config.yaml
num_hidden_layers: 10
hidden_size: 384
n_experts: 24
experts_per_token: 1
d_expert: 272
d_shared_expert: 512
hidden_act: "swiglu"
moe_layers: [0, 2, 4, 6, 8]
router_score: "softmax"
normalize_top_k: false
routed_scale: 4.9
balance_loss: 0.0117
balance_bias: false
init_std_router: 0.015
lr_router: 0.000248
vocab_size: 5317
norm: "layernorm"
norm_eps: 1e-06
tie_word_embeddings: "early"
optimizer: "adamw"
learning_rate: 0.000313
beta1: 0.95
beta2: 0.99
max_grad_norm: 2.0
batch_tokens: [32768, 65536, 131072, 262144]
max_seq_len: 512
train_tokens: 280600000
max_steps: 2586
dataset: "wikipedia_en"
Below are experts of layer 6 (counted from 0) of a mixture-of-experts language model. Rows are named down (a neuron's output weights, with its number) and show model dimensions 240-287. Each number is 128 + 24 x the weight over its row's rms, rounded and kept within 0 to 255.
Before each expert's rows: a language model's description of what the expert responds to; "comes before" lists some tokens at least twice as common just after its tokens as in all text. This comes from a sample of Wikipedia text that the model never trained on. Tokens count by the router's weight.

# expert 18
Prepositions of time/place. Prepositions opening time or place phrases, such as in 2009, during, at, On 21 June, throughout, of.
comes before: " the", " ", " a", " his", " this", " its"
down0 [135 129 131 102 132 157  94 137 188 127 153 120 111 122 180 139 120 178 125 151 143 101 132  95 125 113 136 155 187 110 124 122 139 149 121 131 125 127 129  90 180 146 140 196 129 160 129 134]
down1 [157 160 130 185 155 127 101 101 151 177 189 122 135 141 137 148 143  91 186 103 133 146 123 154 104 114 138 145  87 141 171 173 165 121 154 119 136 122  84 137 143 169  95 123 116 157 134 134]
down2 [132 118 155 107 123 136  75 144 119 115 126 103 134 100  96 162 140 130 107 147 169 152 125 129 135  98 159 136 167 118 130 161 117 106 167  79 158 142 112 111 119  90 166 100 133 110 157 124]
down3 [ 86 115 120 120 125 157 204 143 142 116 129 151 134 111 147 140 138 132 124  73 116 130  93  98 145 136 153 131 123 169  81 121 164  98 117 113 126 116 160 125 120 143 121 111 113 141 118 117]
down4 [109  96 108 141 101  84 158  90 182 107 119  96 133  58 104 118 128 113 119  88 147 159 113 133 110 128 124 124 172 143  91 117 112 142 169 119 115 128 103 139 125  90 139 105 138 152 152 204]
down5 [113 139 136 177 115  90 126 123 177 128 118 151 143  84 167 113  92 106 188 106 133 119 127 130 155 115 142 108 126  99 139 123 176 110 101 142 132 128 144 118 113 155 104 116  98  92 143 129]
down6 [116 109 114 124 125  81 127 100  56 108 110 182  87 141 142 133 154 168 103 181 116 111 209 109 113 152 141 186 108 157 137 122 130 141 182 153 129 119 164 122 148  92 139 134  91 105 120 106]
down7 [143 125 150 156 104  94 157 130 108 149 126 113 107 152 163 125 145 120 109 113 118  96 141 136 118 166 108 153 157 138 104  88 158 171  77 142  71 150 148 108 118 141 142 123  88 157 103 152]
down8 [164 104 140 144 102 159  75 117 111 134 179 115 148 160 109 146 113 143 109 149 108 144 204 101 119 161 158 162 134 141 128 157 116 119 176 114 155 110 144 127 105 129  77 134 104 134 123 134]
down9 [144 137 108 148  95 160 111 112 110  72 134 150 151 116 151  92 119 135 161  98  83 129 116 115 155 130 116 140 180 138 100 125 156 139  95 150  92 170 138 138 101 132 113 156 146 168 143 191]
down10 [152 137 143 126 128  82 106 153 127 128 123 111 132 158 136  95  98 145 119  99 118 125 169 126 130 130 147 167 112 119  99 145 134 125 115 129 104 160 109  85 114 132 134 154 161 138 107 155]
down11 [ 91 103 101 135 151 117 130 122 135 193  94 100  96 116 122 135 138 124 173  82 118 144 130 136 102 137 103 143 132 158 109 151 138 121 123 132 139 101  94 185 161 140 108 172 128 161 115  89]
down12 [157 100 124 165 123  78 128 139 101 114 106 149 158 109 139 162 155  78 138 103 174 152 121  79 145 119 102  99 151 135 121 123 164 146 102 147 144 137 184 130 137 105 123 116 107  86 153 108]
down13 [ 89 119 162 126  97  92 122 110 104  98 124 148 156 126  84 142 147 132 115 111 149 127 135  94 133 111 152 122 129  61 106 120  90 136 144 150 136 165  98 121 158 133 136 158 144 138 123 135]
down14 [125 102 141 155 153 112 135 136 129 176 143 168 130 159 139 170 164 138 151 108 159 128 139 118  78 167  67  98 102 186 153 123 154 119 125 135 147 132 116 174 144 128 134 109 129 107 125 115]
down15 [107 115 154 101 164 148 113 120 114 133 162 151  95 119 152 169 125 114 103 126 165 132  73 123 145  95 132 109 132 115 165 126 125  91 127 134 119 137 169 116 147 132 174 154 135 151 144  90]
down16 [138 162 108 163 118  85 152 116  86 137  99 163 112 107 146  93 125 133 150 125 142 104  97 111 118 120 133 111 119 107 128 117 133 126 115 134 103 128 131 154 100 134 130  86 121 114  87 133]
down17 [121 126  98 112 143 148  85 106 152 127 128 114 146 129 151 128 133 181 173 154 129 156 139 165 122 118  80  91 162 133 117 129 108 124 179 125 136 125 125 132 125 106 132 154  98 160 105 161]
down18 [ 92 137 130 161  87 117 147 102 113 111 103 114  92  99 128 121 140 185  96 139 131 119 105 113 114 136 154 140  98 134 171 108 105 133 120 101 149 117  81 139 124 120 142 117 116  87 151 162]
down19 [ 87 126  76 130 193 177 135 170 146  92  98 179 147 156 115  98 118 107 147 100 103 152 101 113 138 147  96 143 106 121 119 109 151 121 115 128  85 122 120 142 174 104 149 114 132 108 124 125]
down20 [147 167 139 111 131 125 164 145 150 125 125 135 112 121 124 119 106 123 143 122 160 127 164 126 142 113 151 119 120 135 185 138 160 125 119 112 139 109 116 136 120 159 148 141  82 146 116 118]
down21 [125 148 107 107 128 139  99 118 191  97 145 147 149 129 135 111 122  81 101 126 154 100 134 137 162 129 129  98 153 150 127 176 148 121 167 101 104 131 158  79 151  93 126 128 160 163 122 130]
down22 [ 99  82 141  91 105 103  47 118  96  89 146 135 142 163 143 109 116 101 117 124 142 136 106 117 114  89 121 166 119  50 157 155 145 124 133 160 118 154 169 116 126 154  83 140 179 154 116 133]
down23 [128 143  63 114 105 153  84 111 134 141 124 125 158 159 115 130 157 141 133 122 144  99 146 120 130 116 112 130 139 119 103 117 136 139 109  37 149 108  89  89 124 141 124 154 110 143  92  62]
down24 [111 135 114 144  76  98 147 116 112 142  99 153  95 111  82 113 127 124 117 160 152 122 154 112 134 144 141 158 122 137 119 128 111 157 112  72 153 145  65 110 101 158 154 116  93 122 142 107]
down25 [ 94 113 146 126 110 157 102 121 111  90 141 116 122 106 157 118 125  88 135 119 117 168 141  90 115 138 150 131 144  78 122 124 105 131 155 124 122 146 104 141 137 124 118 142 117  82 123 115]
down26 [114 117 114  98  97 118  96 121 156  96 143 130 141 127 123 122  69 151 136 158 140 130 156 154 126  94 157 140 153 144  89 157 122 128  95 132 143 156 164 151 137 132 116 156 146 114 149 132]
down27 [124 156 122 157  96 116 138 117 153 108 126 150 142 119 121  98 118 116 143 138 147 102 150 130 136 123 126 114 120  85 151  88 139 105 146 157 156 107 115 169 126 105 147 156 127 144 126 154]
down28 [100 171  87  91 131 119 176 154 144 152  99 139 127 137 157  59 117 160 157 141  86 133 130 149 122 131 115 152 125 122 155 135 126 121 126 140  88 123 142 156 140  91 173 148 162 134 146 139]
down29 [165 121 127 142 117 170 120 127 157 107 119 129 108 132 167 153 103 128 155 147 152 130 102 149  94  85 155 118 118 110 142 128 140 127 135  78 176 132 164 104 110 122 128  77  97 144 140 170]
down30 [115  96 116 152 120  99 124  96 130 124 118 102  87 124 144 131 151 110 145 159 122 119 133  99  86  93  97 126  85  99 121 108 155 142 137 112 151 142 172 138 146 153  77 129 163  86 121 166]
down31 [135 154 123 141 119 115 126 118 121 100 133  96 150 121 148 128  68 140 100 124 127 126 127 171 168 138 181  96 128 139 156 131  92 138 117 155 111  77 106  96  98 102 114  87 137 147 116 174]
down32 [189 113 141 105  96 129 135 116 127 158 112 130 109 104 135  95 149 126 163  91 115 159 118 166 160 153 161 131 153 150  92 145 109 124 142 148 130 142 117 126 106 124 121 126 120 180 107 149]
down33 [140 138  85 143 114 141 140 117 167 130 102 155 150 173 151 142 118 136 131 115 112 108 144 162 122 129 122 140  97 150 109 165 157 122  95 174 123 135  95  88 174 120 150 157 111 167 148 100]
down34 [146 163 146 128 176 119 121 140 131 117  92 125 120 114 116 151 118 117 155 102  68 117  72 161 139 140 143 133 124 159 139 158 117 132 114 140 112 123  89 125 108 111 131 119 140  96 118 140]
down35 [135 140 143 167 100 136 115 117 101 122 105 133  90 112 102 155 157 129 138 126 148 145  83 142 203 140 123 127  74 141 186 148 143 127 155 117 161 113  93 101 146 126 103 128 146 136 169 139]
down36 [163 107 120  98 172 181 136 142 110 113 119 108 130 106 115 104 136 164 122 155 163  99 171 118 129 131 183 113  91  75 135 114 154 142 120 119 114 127 135 152 163 104 106 152 124 128 137 140]
down37 [ 84 132 129 125 150 145  98  88 169 107 122 117 146 144 141 159  97 128 135 112  98 151 119 131 130 129 139 124 152 140 152 139 144 165 181  90 174 158 117 101 121 137 101 134 119 123 149 160]
down38 [124 136  99 125 138  99 145  99 132 130  97 156 136 145 138 127 170 159 134 152 141  99 148 121 128 120  93 123 105 132 185 178 163 153 164  92 118 134 100 129  96 145 112 116 128 153 165 146]
down39 [105 155 147 143 133 113 104 129 134 132 145 137 155 157 113 118 114 142  56 138 106  95 121 211 129 116 146 133 143 116 155 140 119  97 107 145 122 125  87 134 111 101 132 106 149 137 147 131]
down40 [116 126 139  96  80 149 119 154 112 131 136 140 153 175 119 122 112 104 132 140 111 127 136 140 180 196 121 163 134 143  90 101 113 121 124 151  78 127 137 139 131  88 155 154 138 137 111 113]
down41 [141 150 131 116 126 155 114 107 132 114  92 136 154 141 134 117 166 117 151 140 134 133 137 142  92 149 102 142 154 134 140 131 114 120 164 124 135 108 129 142 168 111 118 186 135 137 141 164]
down42 [165 153 138 124 144 164  51  90 122 113 103 122 134 126 172 152 143 135 152 125 173 115 162 138 108 142 132 113 142 119 136 112 127 128 158 150 159 140 120 143 164 132 139 136  98 117 131 114]
down43 [103 107 120 129 150 179 138 119 111 117 142  87  91 119 158 102  91 104 142 111 140 127 144 149 135 162 106 137 111 126 183 173 151 110 140 117 142 173 127 106 108 109 118 135 140  90 148 119]
down44 [173 163  81 121 129 125  90 144 141 113 144 125 131 158 139  81 145 141 115 118 105 168  91 106  81 151 100  98 172 148 105 161 133 118 179 123 151  95 107 128 108 103 172 102 134 146 143 137]
down45 [137 145  92 156 136 159 117 135 111 136 145 128 111 120 125 104 103 149 170 148 118 159  93 148 117 131 136 110 170 119 153 147 112 109 165 127 176 110 122 114 137 135  87 125 110 202 140 103]
down46 [153 122 141 124 151  94 189 132 153 112  70 131 154 111 122  70 119 121 133 132 116 122 145 107 126 124 144 140 100 119 112 124 158 142 121  92 138 119 155 173 123  68 153 136 134  74 141 111]
down47 [119 121 118 157 119 139 103 132 142 140 133 131 120  98 155 132 102 129 138 146 127 101 195  80 114 112 120 150 134 163 121 117 128 111 148 124 107 150 166 153 163 133 107 134 115 128 134 124]
down48 [148 134 112 131 191 151 130 165 129  95  80  96 140 145 134 120 125 108 127 142 154 106 108 144 122 118 129 110 143 153 168 159 132 121 123 137 128 130 130  98 152 201 144 119 116 104 144 171]
down49 [151 123 121 167  92 150 112 111 137 172 146 101 138 132 144 112 161 102 138 106 148 105 137 127  99 125 151 114 131 121 161 148 123 110 148 191 148  84 129  89 126 172 101 102 114 135  98 120]
down50 [144 117 125 169 104 137 128 127 121 207  90  92 129 105 125 115 115 158 148  92  80 125 185 137 109 153 107 139 115 132 116 124 142 127 107 108 128 159 100 123 149 144  87 122 154 119 117 130]
down51 [ 76 137  75 122 165 159 159 191 155 105 111 134 154 159 174 108 131 117 173  91 137 114 134 114 115  87 141 133 149 153  99 118 156 130  92 136 116 150 148 133 144 145 141 110 167 121 128 117]
down52 [135 138 132 121 127 116  97 121 117 187 136 123  98 194 146 135 148 104 110 139 143 122 119 132 151 116 111 125 153 151 116 125 117 115 138 114 123 139  74 147 118 107 106 144 121 159 151 132]
down53 [121 102  84 117 133 127 148 123  99 159  89 128 134 150 104 114 127 143 107 118 121 103 153 146 130 144  78 127 192 159  96 147 160 103 113 130 131 138 174 129 152 115 156 125 134 118 110  69]
down54 [154 108 115 128  97 150  90  86 114 137 152 102 139 158 125  62 161 182 140 169 124 131 169  74 101 120  76 129 162 129 108 144 118 141 125 113 132 113 139 133 137 145 108 111 127 139 112 120]
down55 [146 140  70 157 131 128 119 137  87 127 132 178 144 154 172 108 181 151 146 168 124 124 111 126 119 151 142 147 125 121  79 124 158 126 132 142 121 117 165 116 124 122 148 159 108 107 120  97]
down56 [105 132 160 160 163 105 187 105 128 145  77 125 115 133 121 115 141 134 119 109 123 113 112 129 107 126 121 140 113 146 142  95 117 160 153 152 125 144 119 133 154 115 158 135 102 102 133 157]
down57 [146 122  99 180 175 138 173 144 151 160  88  98 128 164 188 120 113 115 147  83 156 142  94 107 128 144 118  96 116 125 130 106 133 170 104 133 122 155 134 143 146 167 117 117  94 124 108 103]
down58 [146 157  68 116 115 170  82 132 100 125 166 119 123 158 128 134 121 121 130 142 156 164 149 123 136 144 142 128 170 129 132 120 131 101 125 128 161 121 148  79  93 113 118 141  96 161  99 146]
down59 [123 117 162 144 121 124 151 153 155 109 123 149 127 110 138 141 120 121 107 137 132  93 125 174 172 157 152 146 122 141 139  96 137 141  88 107 139  97 110 143 146 135 148 123  98  94  91 149]
down60 [111 140 146 128 168 123 160 142 142  97  67 137 145 121 114 133 116 132 125 171 143 150 128 126 143 122 186  82 119 115 164 128  99  88 117 119 104 113 180 137 137 128 114 116 145 122 114 126]
down61 [119 161 137 152 109 149  68 117 136  92 136  95 110 120 111  93 118 120 185 117 137 115  67 103 129  91 126 136 137 129 154 120 152 161 148 100 158 137 161 102 129 192 149 120 126 108  89 156]
down62 [102 148 129 168 132 107 140 132 133 158  93 120 126 121 105 129 118 113 107 110 104 119  88 128 152 117 143 101 158 101 126 118 128 145 130 160 117 128  77 136 149 103 151 104 163 116 158 113]
down63 [180 126 123 107 149 123 106 132 114 136 112 114 140 123 163 113 133 139 131 116 108 119 129 135  90  97 110 111  96 105 175 113 115 127 109 159 129 121 169  95 130 179 138 147 174 142 157 115]
down64 [110 140  92 125 102 142 151 145 121  74 165 173 135 127 140 117 146  98 129 129 150  99 139 115 101 175 125 125 136 146 121 156 180 100 103 107 145 136 119 148 153 135 136 149  90 140 141 151]